config.yaml
router_score: "sigmoid"
n_kv_head: 6
norm_place: "pre"
final_lr_fraction: 0.05
dataset: "wikipedia_en"
Below are experts of layer 6 (counted from 0) of a mixture-of-experts language model. Rows are named router (the router's row for the expert) and show model dimensions 96-143. Each number is 200 + 20 x the weight over its row's rms, rounded and kept within 0 to 999.
After each expert's rows: "gets" lists some tokens that make up at least twice as much of what it gets as of all text. This comes from a sample of Wikipedia text that the model never trained on. Tokens count by the router's weight.

# expert 240
router,214,214,243,193,199,171,173,188,218,186,225,186,196,254,216,187,231,171,207,154,189,161,184,207,173,202,213,230,202,192,208,191,158,195,207,196,216,203,210,220,208,198,191,198,168,192,204,220
gets: "b", "t", "l", "el", " New", "ra"

# expert 112
router,183,188,192,192,192,226,194,204,177,185,201,205,184,190,190,188,165,168,172,188,172,200,209,201,189,204,180,214,192,154,226,191,196,208,211,234,199,198,219,145,234,205,237,198,193,204,235,186
gets: "ed", "ing", "ic", "ated", "ical", "ted"

# expert 92
router,229,188,184,191,195,181,166,172,165,204,222,182,179,223,229,191,194,178,186,173,195,258,195,179,186,188,189,214,199,162,175,185,184,177,229,217,193,178,193,171,194,197,206,184,212,203,189,206
gets: "-", ":", " |", ".", ";", "|"

# expert 203
router,153,234,230,170,184,220,159,175,198,165,202,189,168,226,211,198,186,182,200,210,153,209,223,205,165,194,187,190,192,182,194,186,190,205,195,197,216,184,176,204,218,226,197,185,151,211,229,215
gets: " the", " The", " his", "The", " their", " its"

# expert 106
router,176,215,229,221,206,219,212,209,216,160,181,172,238,187,172,198,192,196,169,161,187,198,191,200,172,213,188,209,175,178,200,182,183,198,197,192,175,158,216,170,237,209,180,204,170,182,169,204
gets: " ", " f", " re", " c", " g", " st"

# expert 179
router,209,209,210,199,190,226,188,239,203,203,188,163,213,186,157,202,171,166,206,211,191,201,200,232,186,218,195,217,193,188,213,221,176,184,171,207,180,201,225,207,226,235,189,190,196,224,213,217
gets: "e", " di", "or", "ci", "di", "er"

# expert 84
router,205,230,227,179,199,215,202,225,248,195,232,203,187,204,201,189,158,181,180,180,202,193,232,190,165,203,185,270,205,209,174,229,210,195,209,192,178,184,221,174,213,210,201,193,175,207,209,192
gets: "la", "z", "wa", "le", "ja", "ri"

# expert 48
router,207,196,233,190,163,196,164,201,213,176,202,198,217,237,212,200,222,180,211,211,201,188,194,207,175,177,214,229,196,195,183,186,192,221,225,197,169,217,182,185,246,172,225,165,171,229,210,182
gets: "\n", "le", "b", "w", "P", "B"

# expert 39
router,191,190,214,165,208,207,198,211,188,181,221,172,221,249,202,210,206,185,220,178,173,192,180,201,158,175,179,212,196,159,201,203,167,199,207,232,202,197,235,174,194,179,199,164,138,221,190,181
gets: " f", " C", " c", " st", " p", " co"

# expert 199
router,216,241,190,212,167,184,155,241,216,187,182,178,206,206,186,207,197,206,204,193,192,213,220,196,173,211,182,219,201,188,200,213,189,189,199,213,179,215,228,155,203,207,208,206,200,189,199,201
gets: " 1", " 2", " 3", " 0", " 4", " 5"

# expert 138
router,216,193,190,197,174,189,205,220,189,202,199,178,167,201,194,181,203,187,231,156,201,183,205,193,197,186,202,189,203,184,224,187,204,230,202,231,175,152,203,193,227,227,224,173,162,238,170,208
gets: "s", "n", "un", "t", "x", "r"

# expert 49
router,208,217,212,223,198,220,221,198,193,176,215,192,185,222,211,199,212,190,183,175,210,174,214,160,201,202,161,188,189,194,180,151,175,215,224,210,206,172,188,192,223,202,214,216,176,176,190,177
gets: "n", "t", "k", "son", "d", "en"

# expert 243
router,177,225,210,172,198,200,171,196,199,183,202,190,191,193,205,197,199,181,192,199,187,208,209,189,207,237,194,199,221,183,205,212,206,204,191,209,201,171,218,178,231,228,209,183,170,216,217,202
gets: " the", " The", "-", "The", "==", "==="

# expert 122
router,180,207,224,191,171,219,176,222,216,174,239,161,168,202,204,195,166,201,179,171,193,208,193,209,143,222,198,216,201,183,183,214,203,197,183,194,187,203,222,198,232,183,187,188,160,188,239,189
gets: "s", "ma", "ri", "'", "ta", "hi"

# expert 82
router,189,207,243,207,223,221,202,221,213,159,186,205,197,204,224,205,181,197,202,183,195,222,207,182,181,204,151,224,172,183,206,187,189,229,221,192,202,173,206,169,226,192,198,169,159,181,201,206
gets: "ra", "ri", "la", "n", "lo", "ro"

# expert 246
router,195,250,227,207,185,228,160,181,206,192,205,201,166,213,182,204,181,195,214,211,179,211,221,173,165,208,211,195,188,152,207,180,200,197,197,222,212,186,214,219,198,191,216,208,175,193,235,199
gets: "er", " first", " the", " two", "th", " other"

# expert 41
router,223,200,191,177,201,217,163,212,192,210,209,165,203,209,206,260,201,216,156,217,197,182,218,161,188,189,164,237,200,173,196,196,175,184,198,229,205,228,207,184,200,234,174,224,175,220,225,183
gets: ".", " 19", "–", " 18", "S", "_{"

# expert 60
router,200,224,210,189,185,218,204,188,244,188,230,180,227,245,160,229,216,195,189,196,219,188,218,225,175,203,162,208,207,174,180,182,207,229,234,223,183,205,207,194,214,203,200,221,179,185,196,214
gets: "ation", "ment", "y", "ce", "ity", "ion"

# expert 70
router,212,219,213,170,203,190,184,206,201,161,215,180,188,198,219,211,190,189,215,146,196,145,187,192,185,175,199,199,201,170,206,170,199,187,238,249,198,187,196,138,202,197,234,186,174,201,204,214
gets: " and", "ct", "act", "duc", "age", "udi"

# expert 17
router,194,229,218,221,187,193,196,185,211,187,212,204,230,217,174,215,205,161,198,175,230,218,217,206,198,196,183,205,186,167,200,197,201,196,207,218,206,188,199,180,206,177,211,193,216,201,193,203
gets: " 0", "ia", "land", " League", "al", "ton"

# expert 114
router,196,224,214,196,176,184,194,192,176,183,194,218,191,194,196,223,157,166,164,176,200,185,207,206,162,183,191,237,206,171,208,185,197,234,233,220,242,157,195,171,202,202,172,184,179,238,237,191
gets: " |", "|", ";", " /", " cl"

# expert 121
router,173,209,223,210,183,191,197,218,240,200,197,210,161,204,186,216,200,148,176,149,207,216,212,169,164,191,184,226,198,178,185,223,193,178,230,228,197,222,214,172,217,223,223,186,168,200,181,209
gets: " to", " for", " as", " not", " on", " with"

# expert 99
router,190,242,214,188,213,207,202,193,201,193,223,191,212,241,179,198,186,189,185,197,185,205,192,188,187,207,156,214,176,182,200,202,190,210,177,237,203,194,210,182,228,187,166,194,169,231,220,212
gets: "'", " C", " S", " L", " H", " M"

# expert 225
router,200,192,215,209,205,245,195,178,202,204,193,180,231,192,186,201,213,194,200,195,241,196,184,222,164,206,188,188,206,186,211,203,170,177,194,203,195,173,216,201,252,203,221,187,168,188,183,187
gets: "t", "c", " T", "n", "it", "st"

# expert 80
router,169,227,225,206,161,209,200,215,260,219,215,216,192,219,178,216,176,150,156,180,202,214,209,215,182,217,176,213,183,158,168,225,189,176,209,217,216,184,198,187,219,198,199,188,167,231,195,198
gets: " to", " and", " that", " which", " who", " would"

# expert 6
router,193,194,201,186,201,201,184,214,196,216,186,197,187,215,213,227,208,186,224,156,196,213,213,208,192,198,211,172,216,174,210,211,203,219,199,224,202,196,201,183,234,209,171,169,176,195,191,208
gets: "al", "s", " S", " Al", "or", "ed"

# expert 94
router,219,220,213,175,226,186,180,220,206,204,210,175,220,202,176,193,214,200,189,202,194,181,203,197,174,183,190,223,201,196,204,190,208,182,195,182,194,175,185,180,227,248,204,196,170,189,201,187
gets: "u", "n", "t", "en", "l", "ro"

# expert 97
router,203,214,201,217,195,190,198,217,221,161,234,166,216,194,181,187,195,158,189,178,203,199,191,228,194,227,213,203,184,181,201,182,182,213,198,193,206,175,196,167,240,210,206,191,168,201,219,176
gets: "t", "b", "at", "hi", "g", "ta"

# expert 90
router,174,187,203,205,176,228,197,215,206,188,223,175,180,200,184,201,191,186,174,191,196,208,190,212,163,187,193,180,205,158,189,209,205,208,184,217,177,202,200,182,220,190,200,203,173,183,184,212
gets: "s", " is", " was", "es", " are", " were"

# expert 24
router,209,218,205,190,201,204,188,189,187,178,219,221,204,228,206,212,158,202,193,187,208,210,188,218,185,182,141,198,213,204,191,219,165,221,206,209,188,192,216,189,172,202,183,202,146,230,207,204
gets: " f", " F", " G", " C", " b", " g"

# expert 59
router,175,184,251,208,189,204,195,217,210,163,220,164,176,210,161,217,178,195,182,178,187,186,208,217,175,182,209,198,199,188,177,228,216,189,229,218,205,183,184,197,208,182,191,196,192,223,214,225
gets: "s", "es", "is", "ies", "ers", "m"

# expert 46
router,209,229,214,175,193,213,177,208,192,215,189,229,174,211,200,245,188,168,189,177,220,209,200,236,199,200,205,200,212,217,163,216,192,180,187,173,213,153,210,203,220,191,212,185,172,194,174,191
gets: "d", "ed", "nd", ":", " d", " D"

# expert 95
router,172,212,211,207,175,235,180,201,216,183,215,191,190,216,206,190,227,184,203,190,180,198,205,192,186,199,184,208,210,160,210,213,183,213,225,171,200,214,202,177,212,175,208,214,179,205,177,197
gets: " was", "s", "==", "\"", "===", " were"

# expert 164
router,187,227,241,187,190,198,197,203,226,167,203,186,213,234,208,231,196,158,165,172,171,182,242,178,183,202,162,196,196,186,184,182,189,194,203,233,168,191,200,180,197,160,203,182,172,252,207,193
gets: ".", "y", ").", "ar", "g", "j"

# expert 232
router,176,201,234,173,188,200,175,199,205,178,201,179,178,189,201,224,194,221,214,168,223,178,203,189,180,185,214,217,184,171,233,195,154,216,217,197,201,188,201,180,210,247,205,220,158,203,201,179
gets: " p", " P", " N", "ra", " New", " no"

# expert 248
router,217,231,203,180,205,184,156,185,196,192,184,173,206,182,211,194,168,140,155,227,229,219,205,234,179,215,191,211,194,175,218,193,203,164,186,201,197,199,208,182,198,204,176,202,191,220,230,188
gets: "o", " 19", " ", " (19", "-", "–"

# expert 10
router,162,247,201,212,194,236,184,218,218,183,219,180,182,215,185,190,228,176,207,191,200,192,180,182,175,192,214,207,213,173,174,186,206,232,190,201,197,204,208,207,223,233,220,213,179,193,208,196
gets: "ed", "d", " and", "ing", "n", " up"

# expert 231
router,206,252,213,224,172,201,220,216,213,207,222,167,196,196,176,219,206,217,212,174,176,203,215,189,189,167,179,218,185,171,215,222,225,214,233,204,184,213,166,183,233,224,216,204,194,220,196,196
gets: "man", "il", "er", "an", "ers", "or"

# expert 77
router,199,223,207,188,195,216,185,178,204,197,164,161,196,233,220,202,200,168,175,185,210,214,196,229,190,208,176,215,190,191,193,184,195,217,184,212,193,201,223,185,197,194,192,195,172,193,212,209
gets: ",", " |", "),", " –", " The", ";"

# expert 31
router,212,196,206,213,211,206,194,219,183,186,199,188,177,179,205,201,206,193,212,213,208,209,176,184,188,227,196,223,206,178,201,216,195,213,225,229,178,188,220,168,217,206,200,160,155,178,224,181
gets: ".", "-", "g", " is", "n", ")."

# expert 66
router,205,229,226,206,212,213,187,217,189,176,253,225,171,224,221,178,198,174,206,192,193,178,212,157,196,195,144,217,200,185,200,196,217,211,184,215,178,209,204,197,227,192,246,192,176,211,230,183
gets: "ed", "n", "d", "th", "ated", "ing"

# expert 160
router,200,222,194,195,198,201,185,199,209,216,213,159,217,205,204,237,178,199,192,198,234,202,204,214,204,218,136,209,185,180,206,184,172,163,200,190,201,202,212,156,247,186,188,184,206,197,207,209
gets: " (", "-", " \"", "–", "\n", "==="

# expert 123
router,196,252,246,187,217,204,200,215,206,160,195,194,233,218,199,193,228,188,210,210,212,192,235,199,177,200,180,231,229,178,197,183,221,184,195,194,186,200,211,181,212,182,181,186,179,186,216,233
gets: "e", "o", "a", "ia", "na", "ie"

# expert 113
router,205,231,228,202,174,197,182,181,164,196,200,173,193,204,198,216,192,187,200,191,204,214,196,194,200,203,194,190,205,187,183,190,207,221,193,237,206,183,222,159,208,206,186,171,169,220,222,195
gets: " the", "-", " The", "|", "==", "The"

# expert 188
router,222,211,223,176,194,222,165,229,239,179,221,174,183,217,178,245,186,212,191,184,172,204,205,242,195,179,196,199,200,187,194,218,192,200,217,234,196,196,173,175,241,209,200,220,179,217,204,185
gets: "le", " E", " S", " mo", " pro", "hy"

# expert 206
router,199,230,219,179,163,187,190,231,217,196,225,168,232,240,171,230,192,169,174,171,206,161,230,192,203,176,140,190,188,161,207,184,218,233,184,188,207,202,206,194,210,179,200,227,174,188,202,214
gets: "ly", "y", "er", "ation", "ity", "s"

# expert 223
router,216,225,197,213,211,203,203,231,233,186,208,218,207,204,190,223,211,171,191,169,172,185,179,197,144,188,202,244,208,169,183,202,212,216,198,194,183,203,199,169,238,193,169,184,176,168,203,186
gets: "'", " be", " con", " lo", "ve", "y"

# expert 253
router,200,210,218,212,190,237,203,191,187,195,217,214,186,221,216,236,190,205,199,201,212,184,197,190,186,193,175,257,218,206,198,207,183,217,224,223,211,190,186,199,206,179,191,184,183,195,205,202
gets: ".", "n", "an", " William", "e", " John"

# expert 219
router,226,237,219,190,189,193,197,216,248,190,222,186,223,226,176,187,198,215,189,188,217,220,209,209,142,198,175,203,193,182,169,195,197,230,202,217,190,173,256,205,230,219,182,181,186,190,189,200
gets: " E", "y", " Ro", " Ho", " Bo", "A"

# expert 236
router,191,210,207,202,181,232,199,214,221,192,213,197,214,179,160,225,177,164,176,162,190,194,182,236,193,220,202,213,199,172,174,189,206,222,214,203,196,185,190,210,211,207,207,186,168,219,181,196
gets: "d", "ed", "th", " to", "ct", "id"

# expert 108
router,207,225,209,168,183,199,202,202,249,181,210,188,218,202,188,227,221,169,198,209,225,164,203,217,148,179,183,206,182,185,191,184,159,211,193,212,189,201,178,221,221,229,206,223,194,225,229,173
gets: "t", "et", "f", "at", "k", "it"

# expert 129
router,173,198,224,195,189,203,203,196,199,144,200,204,214,207,197,263,216,165,199,205,208,171,227,193,189,169,162,231,187,158,183,182,171,184,223,206,189,181,188,171,220,207,224,189,185,198,222,250
gets: "ion", "e", "ation", "tion", "ment", "se"

# expert 89
router,179,211,215,163,212,194,201,205,210,186,233,192,235,182,184,222,201,194,207,205,181,210,209,201,127,214,195,216,183,215,196,219,160,195,238,181,223,195,245,181,207,233,206,216,161,181,177,215
gets: "ga", " p", " pre", " ca", "p", "ri"

# expert 62
router,202,220,224,185,198,204,189,196,223,170,236,172,215,194,179,206,191,158,177,194,223,163,207,189,176,172,214,173,192,168,197,202,215,184,210,246,178,190,210,219,215,165,189,199,177,205,202,203
gets: "s", "ers", "ies", "es", "ations", "ities"

# expert 47
router,202,228,237,187,189,190,175,208,199,197,236,163,194,195,188,214,200,172,164,178,185,184,222,201,189,175,152,215,199,220,183,182,194,190,183,235,218,205,213,190,209,192,209,206,183,195,219,172
gets: "li", "c", " also", "ly", "cc", "d"

# expert 214
router,202,211,224,191,167,208,190,216,204,206,242,184,220,205,213,199,206,207,197,167,191,232,192,178,175,211,171,219,189,209,157,195,175,207,157,213,184,229,223,185,226,205,214,167,172,216,186,193
gets: "on", " I", " Ro", " U", "n", " Je"

# expert 198
router,176,213,208,191,179,199,177,244,226,182,213,202,205,195,194,183,219,144,229,195,225,169,245,216,179,196,172,217,220,187,166,199,215,184,199,186,179,195,202,191,227,165,190,216,144,183,213,194
gets: "e", " ", "er", "ing", " played", " work"

# expert 40
router,230,210,233,158,226,196,154,226,195,181,215,167,200,185,154,211,200,173,204,192,194,177,212,199,155,182,186,235,190,214,213,221,195,197,189,205,198,196,195,171,197,221,232,197,169,218,221,233
gets: " ", " list", " ex", "min", " se", " new"

# expert 88
router,196,200,224,173,207,241,157,201,186,186,222,179,213,208,189,201,185,200,171,213,211,193,234,194,157,203,185,243,188,175,197,177,190,214,207,231,209,191,195,182,189,178,183,200,202,160,201,164
gets: ")", "%", "}", " —", "$", "2"

# expert 193
router,192,260,230,178,192,221,178,202,240,194,236,179,216,215,198,207,185,180,193,174,189,181,227,225,165,196,172,251,187,157,188,209,204,217,200,202,178,198,189,197,232,193,213,199,186,186,187,204
gets: "ce", "k", "ine", "ter", "el", "me"

# expert 174
router,198,228,184,219,196,229,183,174,201,204,231,192,215,227,198,193,208,203,215,223,187,205,222,200,172,159,205,209,149,201,202,199,185,211,220,184,186,190,182,182,194,192,190,216,196,209,235,204
gets: "S", ")", "A", "C", "E", "T"

# expert 181
router,178,233,217,180,197,197,197,211,181,185,193,212,193,223,168,188,204,163,192,167,200,198,166,204,180,197,186,209,202,155,178,178,166,182,222,221,206,192,217,173,204,184,193,179,179,202,221,187
gets: ":", "|", " |", " in", ".", "-"

# expert 4
router,182,225,239,189,185,219,199,182,213,199,218,187,210,248,204,214,230,209,222,190,194,179,234,191,178,178,194,226,177,177,187,187,186,179,201,202,195,200,192,166,205,200,189,235,171,174,219,208
gets: "ia", "land", "a", " States", "son", " York"

# expert 182
router,227,211,227,180,207,199,179,217,203,192,199,200,210,192,177,205,186,193,171,210,185,173,230,186,196,210,147,216,181,173,200,204,189,209,205,214,197,205,185,199,218,210,208,219,204,194,222,203
gets: "ed", "y", "ing", "le", " of", "al"

# expert 192
router,209,200,198,202,169,229,214,174,219,200,233,179,210,224,207,231,188,196,190,175,210,211,203,248,191,213,194,232,190,207,178,213,194,205,235,223,194,197,199,206,206,192,217,205,187,189,196,183
gets: "A", "S", " B", "U", "C", "O"

# expert 63
router,223,193,224,188,216,179,200,195,213,193,217,168,201,232,200,220,195,213,198,233,239,198,196,198,159,200,223,204,203,214,168,219,193,224,163,199,201,197,224,181,236,231,214,190,160,176,229,219
gets: "op", "o", "ch", "S", "com", "w"

# expert 107
router,213,215,216,210,188,205,198,192,189,187,217,187,193,222,228,225,223,183,155,171,190,186,175,173,182,228,177,195,174,202,209,189,162,198,205,258,177,188,204,147,189,193,179,172,148,229,198,198
gets: " C", " M", " S", " F", " B", " G"

# expert 141
router,200,178,235,177,200,196,137,228,215,208,203,164,178,222,176,199,185,183,177,199,182,191,223,231,166,191,212,220,211,171,230,216,196,221,207,223,211,199,196,169,203,227,177,196,184,214,198,198
gets: ".", ",", " and", " which", " $", " 19"

# expert 254
router,180,218,230,195,208,213,185,206,201,179,189,180,191,200,163,200,188,163,233,172,181,185,176,246,175,183,207,224,147,198,217,223,158,195,186,205,190,196,187,164,257,211,178,187,211,233,205,208
gets: "ron", "con", "an", "in", "n", "x"

# expert 210
router,211,215,238,208,186,198,183,179,202,201,214,185,230,204,210,195,198,195,218,198,167,183,220,184,175,183,211,214,191,183,199,220,178,159,170,194,200,222,185,190,205,196,206,210,174,207,238,221
gets: "e", "an", "a", "i", "er", "ia"

# expert 184
router,183,252,231,180,196,184,178,187,233,183,241,197,212,240,174,236,202,166,173,200,200,179,178,222,157,222,185,210,184,160,201,190,198,207,220,220,213,197,192,200,197,204,207,180,184,224,210,200
gets: " it", "y", "re", " It", " which", "ment"

# expert 117
router,210,213,227,177,216,240,161,189,192,193,192,174,217,210,186,202,216,184,208,199,207,207,237,225,171,219,205,216,189,186,176,202,183,180,201,187,194,192,206,192,212,187,201,231,166,208,182,184
gets: ")", "\"", "a", " —", "i", "}"

# expert 227
router,213,197,205,201,220,193,150,201,198,177,195,181,231,226,180,204,208,202,212,198,198,156,193,198,199,170,199,204,202,170,162,193,165,204,213,210,218,189,243,173,211,186,189,182,182,180,245,205
gets: ".", "-", ":", ").", "===", "|"

# expert 135
router,219,201,197,202,183,220,163,221,205,202,200,175,200,230,208,215,197,198,194,161,204,211,210,220,179,211,172,215,201,193,205,191,216,171,194,241,200,204,235,166,213,230,210,200,193,173,179,193
gets: " 19", " 2", " 3", " 4", " 1", " 0"

# expert 208
router,212,189,219,203,203,194,150,202,188,184,220,170,202,209,212,233,210,159,227,219,178,192,198,195,179,226,207,211,198,198,205,239,187,208,167,216,176,180,204,170,211,189,177,208,189,190,195,204
gets: ".", "and", "y", " National", " Air", " Best"

# expert 65
router,195,236,216,197,184,245,200,223,192,189,194,191,212,229,189,218,191,199,202,164,184,196,198,201,178,206,202,196,175,177,210,198,217,223,201,208,209,205,182,158,216,212,209,222,186,221,201,207
gets: "o", "te", " the", " The", "ly", "se"

# expert 115
router,200,234,207,211,200,203,163,194,185,186,188,217,210,209,184,209,189,163,213,184,193,236,193,220,161,199,195,226,177,170,171,201,163,196,210,214,207,172,248,185,238,221,167,210,190,170,187,171
gets: " in", " on", " at", " for", " |", " In"

# expert 109
router,175,234,211,173,165,205,191,206,201,171,214,182,211,190,191,217,182,168,181,180,197,211,176,194,158,189,175,214,192,137,204,199,188,235,175,211,212,216,220,175,219,199,192,196,166,233,197,203
gets: " |", " that", "==", " which", ",", " ="

# expert 162
router,174,224,226,224,191,221,188,206,191,185,195,184,205,206,194,224,151,185,198,195,223,221,189,205,161,187,221,230,220,161,182,207,210,182,203,188,204,201,217,185,225,168,195,151,188,197,215,224
gets: "ri", "i", "r", "re", "ti", "o"

# expert 168
router,193,205,248,215,169,193,155,184,210,188,211,175,215,194,184,200,183,179,205,174,194,204,203,231,171,160,236,193,217,186,213,194,165,188,195,240,201,180,204,218,228,185,192,181,177,201,182,183
gets: "s", " S", "an", "ex", "ra", "it"

# expert 172
router,198,228,227,193,181,250,190,220,183,200,201,208,193,224,197,214,179,187,193,198,184,194,201,188,181,198,213,211,215,185,187,198,210,202,219,187,211,166,185,163,214,224,169,181,168,228,213,174
gets: " the", "|", " |", " The", "=", "-"

# expert 142
router,201,224,206,182,163,170,198,203,234,197,218,213,213,222,214,191,206,161,204,181,196,220,233,243,182,171,188,245,191,220,196,191,200,233,194,200,185,195,199,174,188,171,187,203,170,198,213,200
gets: "S", "A", "L", "C", "B", "R"

# expert 144
router,222,203,218,176,195,210,199,225,197,178,237,190,191,217,186,192,203,168,169,196,219,198,198,207,170,226,199,192,184,191,192,210,182,202,184,188,188,184,225,217,253,220,196,212,150,221,212,201
gets: "w", " He", "re", "th", "B", " W"

# expert 67
router,189,240,225,204,196,210,193,204,196,171,201,180,189,214,203,213,191,161,216,190,190,196,199,190,161,193,194,219,180,186,150,205,189,192,207,196,189,224,253,185,232,227,214,200,189,191,184,197
gets: " in", " for", " of", " with", " on", " at"

# expert 22
router,205,211,202,167,212,194,172,195,222,178,185,196,206,204,193,189,206,182,143,187,191,218,195,203,172,214,182,219,218,180,202,189,171,208,159,196,195,193,192,172,261,215,204,173,161,188,219,200
gets: "ri", "ro", "re", "ra", "ad", "im"

# expert 79
router,186,216,238,179,198,200,176,215,209,197,186,174,229,187,190,195,191,179,204,202,176,174,224,212,196,197,195,231,174,159,203,213,217,194,206,202,177,195,212,183,225,203,178,167,175,180,206,231
gets: "e", "o", "is", "i", "us", "a"

# expert 213
router,213,196,226,186,213,200,212,184,186,215,196,209,175,213,173,214,211,181,192,194,203,190,208,198,201,227,190,216,224,188,210,203,146,189,211,192,204,204,201,208,239,220,223,210,158,212,247,191
gets: "ta", "k", "ent", " New", "d", "c"

# expert 76
router,179,195,179,202,221,208,224,208,182,173,198,215,180,207,170,243,203,178,155,171,183,156,166,229,182,176,176,214,206,162,191,183,192,195,235,209,228,179,213,182,237,206,202,189,185,176,206,201
gets: "ed", "duc", "d", "ted", "ated", "ct"

# expert 42
router,224,216,194,202,179,211,204,171,211,168,238,194,226,230,184,252,231,172,182,177,186,188,218,182,197,177,158,192,194,176,184,201,183,211,185,213,189,185,188,200,231,205,221,200,190,174,185,218
gets: "k", "or", "n", "g", "on", "d"

# expert 185
router,155,195,193,175,177,174,175,207,182,187,211,192,172,218,197,213,184,187,191,183,216,175,174,188,195,217,215,201,220,174,186,235,185,191,213,221,227,207,193,156,231,194,209,186,165,204,205,211
gets: "-", "|", " of", ":", "=", "==="

# expert 16
router,200,202,208,194,190,199,184,178,193,185,217,186,181,203,201,214,234,192,213,207,221,199,218,206,195,168,173,188,202,176,230,179,189,200,250,220,229,198,177,198,217,200,230,188,164,199,198,229
gets: "st", " of", "ary", "ic", "f", "ation"

# expert 37
router,189,231,203,165,219,204,201,190,219,215,207,204,224,193,197,220,230,202,193,191,203,201,209,187,184,195,156,243,195,177,185,198,170,197,190,210,193,195,193,168,185,187,188,215,162,207,206,203
gets: " P", " F", " K", " B", " G", " M"

# expert 171
router,219,224,214,215,186,227,159,210,199,191,222,187,195,210,207,244,181,183,184,200,198,213,195,197,181,202,208,216,199,200,185,181,191,206,183,216,217,178,188,197,228,202,234,205,175,228,195,205
gets: "\n", "″", "°", "tin", " following", "​"

# expert 104
router,188,215,219,184,170,202,200,200,192,192,180,161,199,226,180,180,171,157,209,196,211,164,197,192,177,202,178,205,226,163,210,210,188,201,219,216,197,196,169,171,202,210,218,205,183,230,223,188
gets: "a", ":", "i", "ra", "ta", "o"

# expert 170
router,185,210,250,192,185,187,176,172,203,193,205,193,211,192,185,213,191,176,215,180,150,194,203,184,206,178,190,218,192,167,214,177,208,208,188,237,178,174,189,151,206,201,208,214,194,222,176,191
gets: "ar", "ian", "al", "ic", "an", "ical"

# expert 13
router,206,196,197,183,165,217,184,228,202,188,217,178,197,192,194,222,160,198,169,170,188,202,192,217,195,205,205,209,189,185,204,228,171,225,185,210,185,208,221,189,229,218,217,201,150,215,196,218
gets: " b", " g", " f", " G", " U", "f"

# expert 145
router,188,209,233,157,204,201,199,205,229,215,208,217,205,210,177,238,200,180,196,190,179,187,223,198,178,202,194,233,243,169,204,168,192,191,218,200,215,188,183,179,223,221,150,171,166,176,194,229
gets: "ur", "lo", "duc", "or", "as", "lu"